From a checkpoint of a small mixture-of-experts model trained on Wikipedia.
Size: vocabulary 4798, 52.7M parameters.
Experts: 96 experts in each of 6 layers, 96 SwiGLU neurons an expert, 4 picks a token, a softmax router, a shared expert of 128 neurons.
Below are experts of layer 3 (counted from 0) of a mixture-of-experts language model. Rows are named router (the router's row for the expert), gate (a neuron's input weights, with its number), up (a neuron's input weights, with its number), down (a neuron's output weights, with its number) and show model dimensions 128-191. Each number is 500 + 25 x the weight over its row's rms, rounded and kept within 0 to 999. Numbers have three digits each.
Before each expert's rows: "comes after" lists some tokens at least twice as common just before its tokens as in all text. This comes from a sample of Wikipedia text that the model never trained on. Tokens count by the router's weight.

# expert 68
comes after: "2", "8", "9", "1", "6", "4"
router:505497497529497538486484509514476515464486488503492515505527469465509471481496517538499492553528466456497496516510468473504522474512492477454497537508483507490436519506522479484493570511488478
gate0:496476484436548524477540511529473489475463505485505494480483462492460502499513489515479494525455526513477551480475482556433522494520540519524469499539481495531534475524479528483525489533518538
up0:500469504482553540483541507537438500440508497491503516492466457511455494520499468547481450515493495498494497487489489552468503525518575499473500482513490465505522501543476539495495493552539496
down0:497493497555437514521511453513471528512528465542571504491519513491498478503474521542495539477513512481482495491522501511557468513528479486469497503503533459530461546501489520545511521536483448

# expert 58
comes after: " I", " N", " Y", " O", " J", " o"
router:479483453507492495474528477497523532496488502453544492489505511490474520504481444472507506507493546497487524489492549532516523487490508505501502510483481462491489485487509487509532493520512478
gate2:531473514463506457511492489473477530474544508444481519504530490512489527518503547530467490496538498520501540472508555509503496458498519513512506465494484520519489485493533488480479525501481523
up2:494543545501487491508509492484503467486455526477469482507475490489508499453488465478509506486502489472531490491485476528493474505521471500466472486508546454480527539490467513495560535531498532
down2:510482489502496518526525511461525568498486463474514532537554487501486504514541508444549493512516480461518506456499533508507471514542527500478445499502558495502457538510503512557520489539491515

# expert 89
comes after: " K", "ag", "K", " J", "ik", "ah"
router:488497492473534460459468463529515519509502517507549510521493473517472535540474509497539476506483524558541483471493517510512504462566515481520496476476539440457465509509463491529515493509518487
gate6:480513477553510501505493529504501514502482477477494515518477475472490490516514443473523446501493488493527534516482544509494506492471479540527437502497457518479450503479496536519473503515528551
up6:476494491502502464546478495520531470461518535516484540536541507492543527462486535487502509485528496496491489498522466500469457547503528478514555494496554498509518544499496455489501468496519445
down6:488479495523476520514479544488557516527507498533524486489496453514453517518495499492469477530501494543500481500529546498482506473466500508489474478533508493470506493514492511499487479485484506

# expert 23
comes after: "\n", " |", ".", ")", "==", " ="
router:509530450469532495446517468524465506521516508531489557508528484515496484429502500458543484530474503501489488472532495474521502487554516506465478469499492511489492482501456487520470499483486504
gate2:501532516496557493519491512457487510505487536488468522506524496503515484492549497504490519484490502517501511517550492518500475507473496492560483467473467528506495527488442496469492511524538460
up2:560495512521543535470455504487502527490499523457479486463494488511527485511515461519487470503529508569508493468489510499501511526514510560492489493504537468493507502475504528470473522514506539
down2:468481552465473519476489518499533432517488481483513511483441500427489488494498487496488517497502500508520505499484487498517500502494516506486515447494474515534478505524452494499570468500517517

# expert 28
comes after: "ap", "1", " ", "as", "op", "iv"
router:537533519475535474508485478477504499531469474531484504502470461536561544507528531482506506523495519476524488471528478494491463501504521537510509487494483495481533522441484459525460467512515533
gate1:467502451515519505474511508536479487466498455514475459501488500487516503493481504520515496492487461549545503499467470491447486524511504502530502505463471509463482473531465472489489494499516509
up1:477479521489492528443481469528512555468506437531500460549498512538507522478485498552538511475471472536537488498505479490449446474479489465495508508475496510460453497493483500502504492497485522
down1:532492462537530514493512535453558518503491490516455494516505533479509496499508455507531512487506477509546472528470481504492506472518483525488487543507490536528521521465527522505484485498545495

# expert 94
comes after: "0", "3", "4", "1", "2", "5"
router:492479493455460475494534522492501494522480551489491458478469456525482489523479545521523533516460468523519494459484469501498511471546511520509469497468516519483504514525440495503509549523498502
gate0:455491455509515465517484483512479522512522514502547467516516499463477510497470573528491482448498500535506456487481519479472466494539519468488496490510521483453501515489541461537515512500475460
up0:494504521494521499477544524450502499517530506488489503479490496507512494525486474469511504507482453475535534493465506491551547473464501494515477466486478531515528505507497495497493500477533529
down0:469487512491494514525479468488470507509499461499502476489503473512480502487489510509503514499532455542518490432497472494498447536489475528507509448520481463486533519524473489532472495501478477

# expert 63
comes after: " Sh", " L", " sh", " D", " W", " T"
router:479504562495512483497457439528471524483501481541478478484471509477499497509470530533508477436509515478518495466523504492511484472506482476535501526486535456526499486540481503507542490506550516
gate17:488505519490530499468500497484477494533513458470481520479496504518464512470448474482521468539539501490539511473505480505505503498474483491475560469481485519442533522513467461459474516482472492
up17:455538526469486500481501487536497467503518486471450476471515464530446503439464503465499464523498523481521517470512501523483551515472460479539531521466509488474492532480452488457459480513525492
down17:496503504481437501503494512519546485534464466471483492528482533502490497476556514498515533508531539514494486477491497493491476468479488511508497447497492524516523498503484550485449481489539484

# expert 12
comes after: " p", " P", "p", "P", " sp", " the"
router:490442557471515510501475497469457542542491515466493451482509520532505536518486493549527516510506534497458509489482471456487516535483478518486493495480453532467542467462463505482497461505510537
gate1:469510496502506464523490508487501523528518457481488464498482494471516504520506492447493502484460526501501490512503524508510480510459500463516470476490451493512501505487509504480529542519551515
up1:476516477483508513485484463471507449528489540509461483527496495503506506522503461461561490516508530498504504433485532543510477527524522490463488484450462481513498484461467517505502512516539510
down1:506516467494552516512501503494494513540530507504495476524546457488483515498500442498513493499528511471504468512514484502530528473509516474430506497524523502481513524503499501484500505543447458

# expert 84
comes after: "1", "9", "2", "–", "#", " +"
router:502488499486494533432459499489507520500499497500503536460529493456490492522480515518503517528506496493506553468528509495504475494525492485467501531476500462468511443465534503489518488480500477
gate0:497475467498497475491519492495473502499481499506520484473492504521509467539491551498491508524511521485469501524459528524479461549520493502511504487450520530485535501546534505524507446489527521
up0:521510494487521512501518508482471510502494512476494498462480468518492479509493514492517491519544536530470462511476504521484486526522499545538497475447559503502475517499474509465481508513519512
down0:544518557499506492475493496538534486461479496499492511495499471505502483459515494520511544478477506517526484545503537493502519514510519473518512549472509467500474544462469473475505489443488498

# expert 61
comes after: " M", " m", "M", " S", " Am", "m"
router:487528495523474483498538497522476513501474513512456473491535534502492517512460537506489459500469542514494523500457538546514467508456557521499531520485471489509487448498460476484512514528474508
gate17:528505518508491544503561477478522490485511478514547506493497489505485500454486489513505498484478475497486500498490466478485492545493498470482484528473475449508491469503484488496527511546482529
up17:508499499511473503532519533469505474514526464528523493522546495489542461535466483542458493478498458486474523444516472515528458525474519514470477497503522515464503469496513494515517491502503504
down17:507545497507433515490501503484529474518495477466466510520488493463509460505491484521474478544469462503534504444490541463502511493500548478533486511513481498519468489551440566520515523487463474

# expert 73
comes after: ",", " b", " and", "),", " B", " br"
router:528501480494509541491516476483510508503499530484492483503523532497476487530461513542475490505440472491495519502465452502508521441500499514504515543529514486518511517490460547528506516530509505
gate0:536499485515490501530507532497481500515491523482528514510518506552501525524460497485512496509468484517487530477468516511520540506474459451540547480562475442469488497500482466500516490530508515
up0:530488509528506496513525501502468500498482517465506547521546502511484465511501492512495495508489513505514524537483486500454542479462462449516526494488511495465467512503463489552481476506524505
down0:519477497491521440543490504482495522523459506515512491481494509513485478482523522510522506528511544493476543514507495492541476470504506463546501488511515469493466480493471538452501515490468465

# expert 34
comes after: " G", " g", "g", "G", " Th", " d"
router:486450441526538473499510485504508510528489460502532527486533540488486517520510468479490483515511471512494506497540511552509522463533460484484523512518512484505511510480492526525508541522483492
gate1:492520492469511529456483496470442498516525514505471500503536516500500480518521481514504475485522491485489524523525527511509461525497496500506513508455468489475514460537499503492553511535506538
up1:531491503512503527512490507545490479461501474504535457511529499464509481532502539483511535523501522529526506513452520478482532516481488491510467507498537518529505534496494483485536457465493522
down1:496509492502495486517504511472515523475471493444488538519525498488514463495517511447519511514560513523474476519502512498503455457500528527506504471544519509489510486482506458462509507492505465

# expert 6
comes after: "2", "0", " ", "9", "–", "+"
router:500513498497462522468477505490468522462466473494562514472533491515479500492535547520446492519546508508511515503538479532475525496535493512458472519548491479533506499476535483506471488520486502
gate3:467526471507508505511504481525521527482498466525457512480493464536514444503499512499560484458502514460485532522530499523563471521495532490496514490507467534476487519466462519486499519496522534
up3:490521474500463508478490493503495517501505488512471496506521444496511451540534517494520453489479505498476519488532504485530483549508540483491543451501497492484476495482490526484511479483513521
down3:482499465495552486498493492510467489508464481516459471496478522500459482497498444493524499522485489479517485475525524501486508499514507509484447442512516538507486523491499502478492527507566547

# expert 77
comes after: " K", " (", " k", "0", " |", "K"
router:482499541516495487491505547481497526526556488480476491490478513514476494522464511504507531487463519531563512442471509515506523459572549492520472480492515455456497487495464463516492548500510485
gate6:491523492515476500502481549479515498466478483493491498487465533506461485512481475498518480525514515487525480518494531473481452498479479535535499517501538455514514538518464500523514543525473514
up6:489515495508511499507503520514515501513483475506488507489461517495492485502455506502530483511503522502508468520497535489479470496470530530526530502513503466489475517511463489510496526535473477
down6:466488463508514466480515534508457520491475549482512526540489483512477503493523526482485473515490522446543524527479490492487538501480477494504458518473542475470530593511529469493450494506476488

# expert 3
comes after: " P", " C", "P", " p", "p", "C"
router:530430570477518526520495500459459534524521512465469459480459472475485521514471494538531553534463506521525511501472517472515481500495471496472467481496452519502506476478504507505506486480509527
gate1:500491506537434541492508453477495520514535471503489503485532504494494477487484501474490510499515485495470523500491477508508489453453486449472498506501496518517535524475475570460527497521476491
up1:484461514517479488517515496497546489501521465514468515454548508520526428496499505485523516494499535513537464502475496505539487456554509527457498489481486511484449491494481460499477535495529471
down1:522462494520524493523481501511511484454519491546459519510543466462510512476516501536521484473495458460503538538524478525492506516489510481474510537456565502470492522481499438458471525495559467

# expert 26
comes after: "\n", "History", " also", "ography", " career", " life"
router:543541488525516510503546517495517505448517490471477542497463516526471493463521465471491492468469475467507493502493521483495468496530555506529462511527478493492511478492512536511500472480533530
gate2:464491516506445473539517492490498514492451481530505490504509526515461524505451509560508507513507495508517474458489498477505482495509537536454497524483498479512564519537512468505469530516520515
up2:506505496492516479515492467542526512485517505515555545514585526528458440477507515525506518493526515516511470524570452448491454473531538520450487532499499497483547478509536474485486510487441461
down2:516503504526546497506505476513528478490484521506476530545530573527508484446501479487509518509504519528531502525478481473487486541561507537457471502487480517437471515516546503510529527511502481

# expert 55
comes after: " f", " dep", " to", " under", " ab", " was"
router:514507478479509492496536524463547497517482476516508549534495494491501506429508521500441509517504554475499468482480470469538530488513505527429531485508505517519512491473490543490514484541478529
gate1:513488493504478472501505523451543448497449569500476470478544479498528500505485523481527486508517550496499484476457521490506476523513505524504490509519530481480472489498520464487515486521459501
up1:520547488475536471518498521472495498513503490502534476518488503467468486470438472524459515518502486504485518481528520509529492495503520474518527497581528527535479555491534539508466467491506468
down1:519481540498523535510525476514512530489543495499505514469499464471488509494500497499514492460491471528533470563509505512518525540525502475541513509483512448467495502521553494486534499500485484

# expert 37
comes after: " ", "°", "′", ".", ":", " ("
router:473517468494483505450555477543529522521483475514500506517524470447513519462507478507509513494481516435537515528493496464493430494473510509462517525480503522480495495480516482464469478507517466
gate2:472491519540514494520457467464500512495505473528513502533490505485458493496455531520495498484524523461487529468485537512475512481521491458489482517519542487489496496483502491555531492502499498
up2:515529459482494494489529434488529547508480500487498485484526494486542496478501499486538509504479502493485507525489504524523501535501490504542556494508526425500501477496530548510526516485499533
down2:520485535502527490523517543510521483503471468519458480504485518548502532527476498560475474523471490513478482475535530483468513492531527495488554520455461525498451487493499535516488505509524501

# expert 82
comes after: " H", " h", "H", "h", "E", " North"
router:498527482466513513428499466507539459447495514535528520534521486493488474512499502515501478493497457516516479488516451486508524458532517534529508507506501502562487485562518485511497500546478518
gate0:551511478493480500512549530477532523527486482524540475503502490519481531471500497480472486534502479472494531511541476482507526471487514481490522528507544460437500497505494497508514469540552532
up0:463465518527536525508470473529472489478505490494475516490501492450483473483495493513488468504481501531507506484474497518456458482508503511492487503494479473484503472524502504525521514486475488
down0:494463485503471529522477471512497470499510499459494474470461506458490498445453523466481526478476500530506457492482481470461521494554497502519514477519491530477524529475485508535510488522513454

# expert 50
comes after: " be", " was", " not", " is", " were", " to"
router:506509508481505494524525481487490487521501488495558518535500502523553478463537520524482511500558495495552492504488479507479502537491461552418462489510499516477520530512489513492528462510459500
gate0:487505508461485485542517513501476479491488532463488541482527530500485528472496516482485471491513484476485488497496516513538516520501515468520493510472515472503508485489484510518497495470502466
up0:488531458542474517563547502517493513547528468490509489522509510523476493495479490501501528507501478490472518438508528502506492441508535505468506473506511483487512507508486527466508510498535508
down0:519526513484476527496527482524437476486552491436500511502496508511514532496515565535481504498495494507558462518544538488517540479492488477533456491482488522524509512478503494496513500481463507

# expert 75
comes after: " ", ")", "%", "0", " —", "\""
router:499538484500478494510545527510481503548545505461523502462536473535485468512552478499530526480486481526491501460537475478513512509528523491510473509471500487474515521546499520540515526494478491
gate0:504504560489555476515528500464487493559474507501533494490530482522483527490507499501517492521519521563467495490544461444508512512473481518477548520469488507503570517474514487560493519507490482
up0:493484546497554494479557510517479522572459526483514489492531474519473482506523512523498485528529497496467489478543480462519511504475497491476497555457497504464505532510474534543531547514486477
down0:497511492471534502517490508514489565528533523466493498537536506512476459529515505486488485484523550500528522500476504543440529540523503453527475530486483458472532523519514501499481528472487494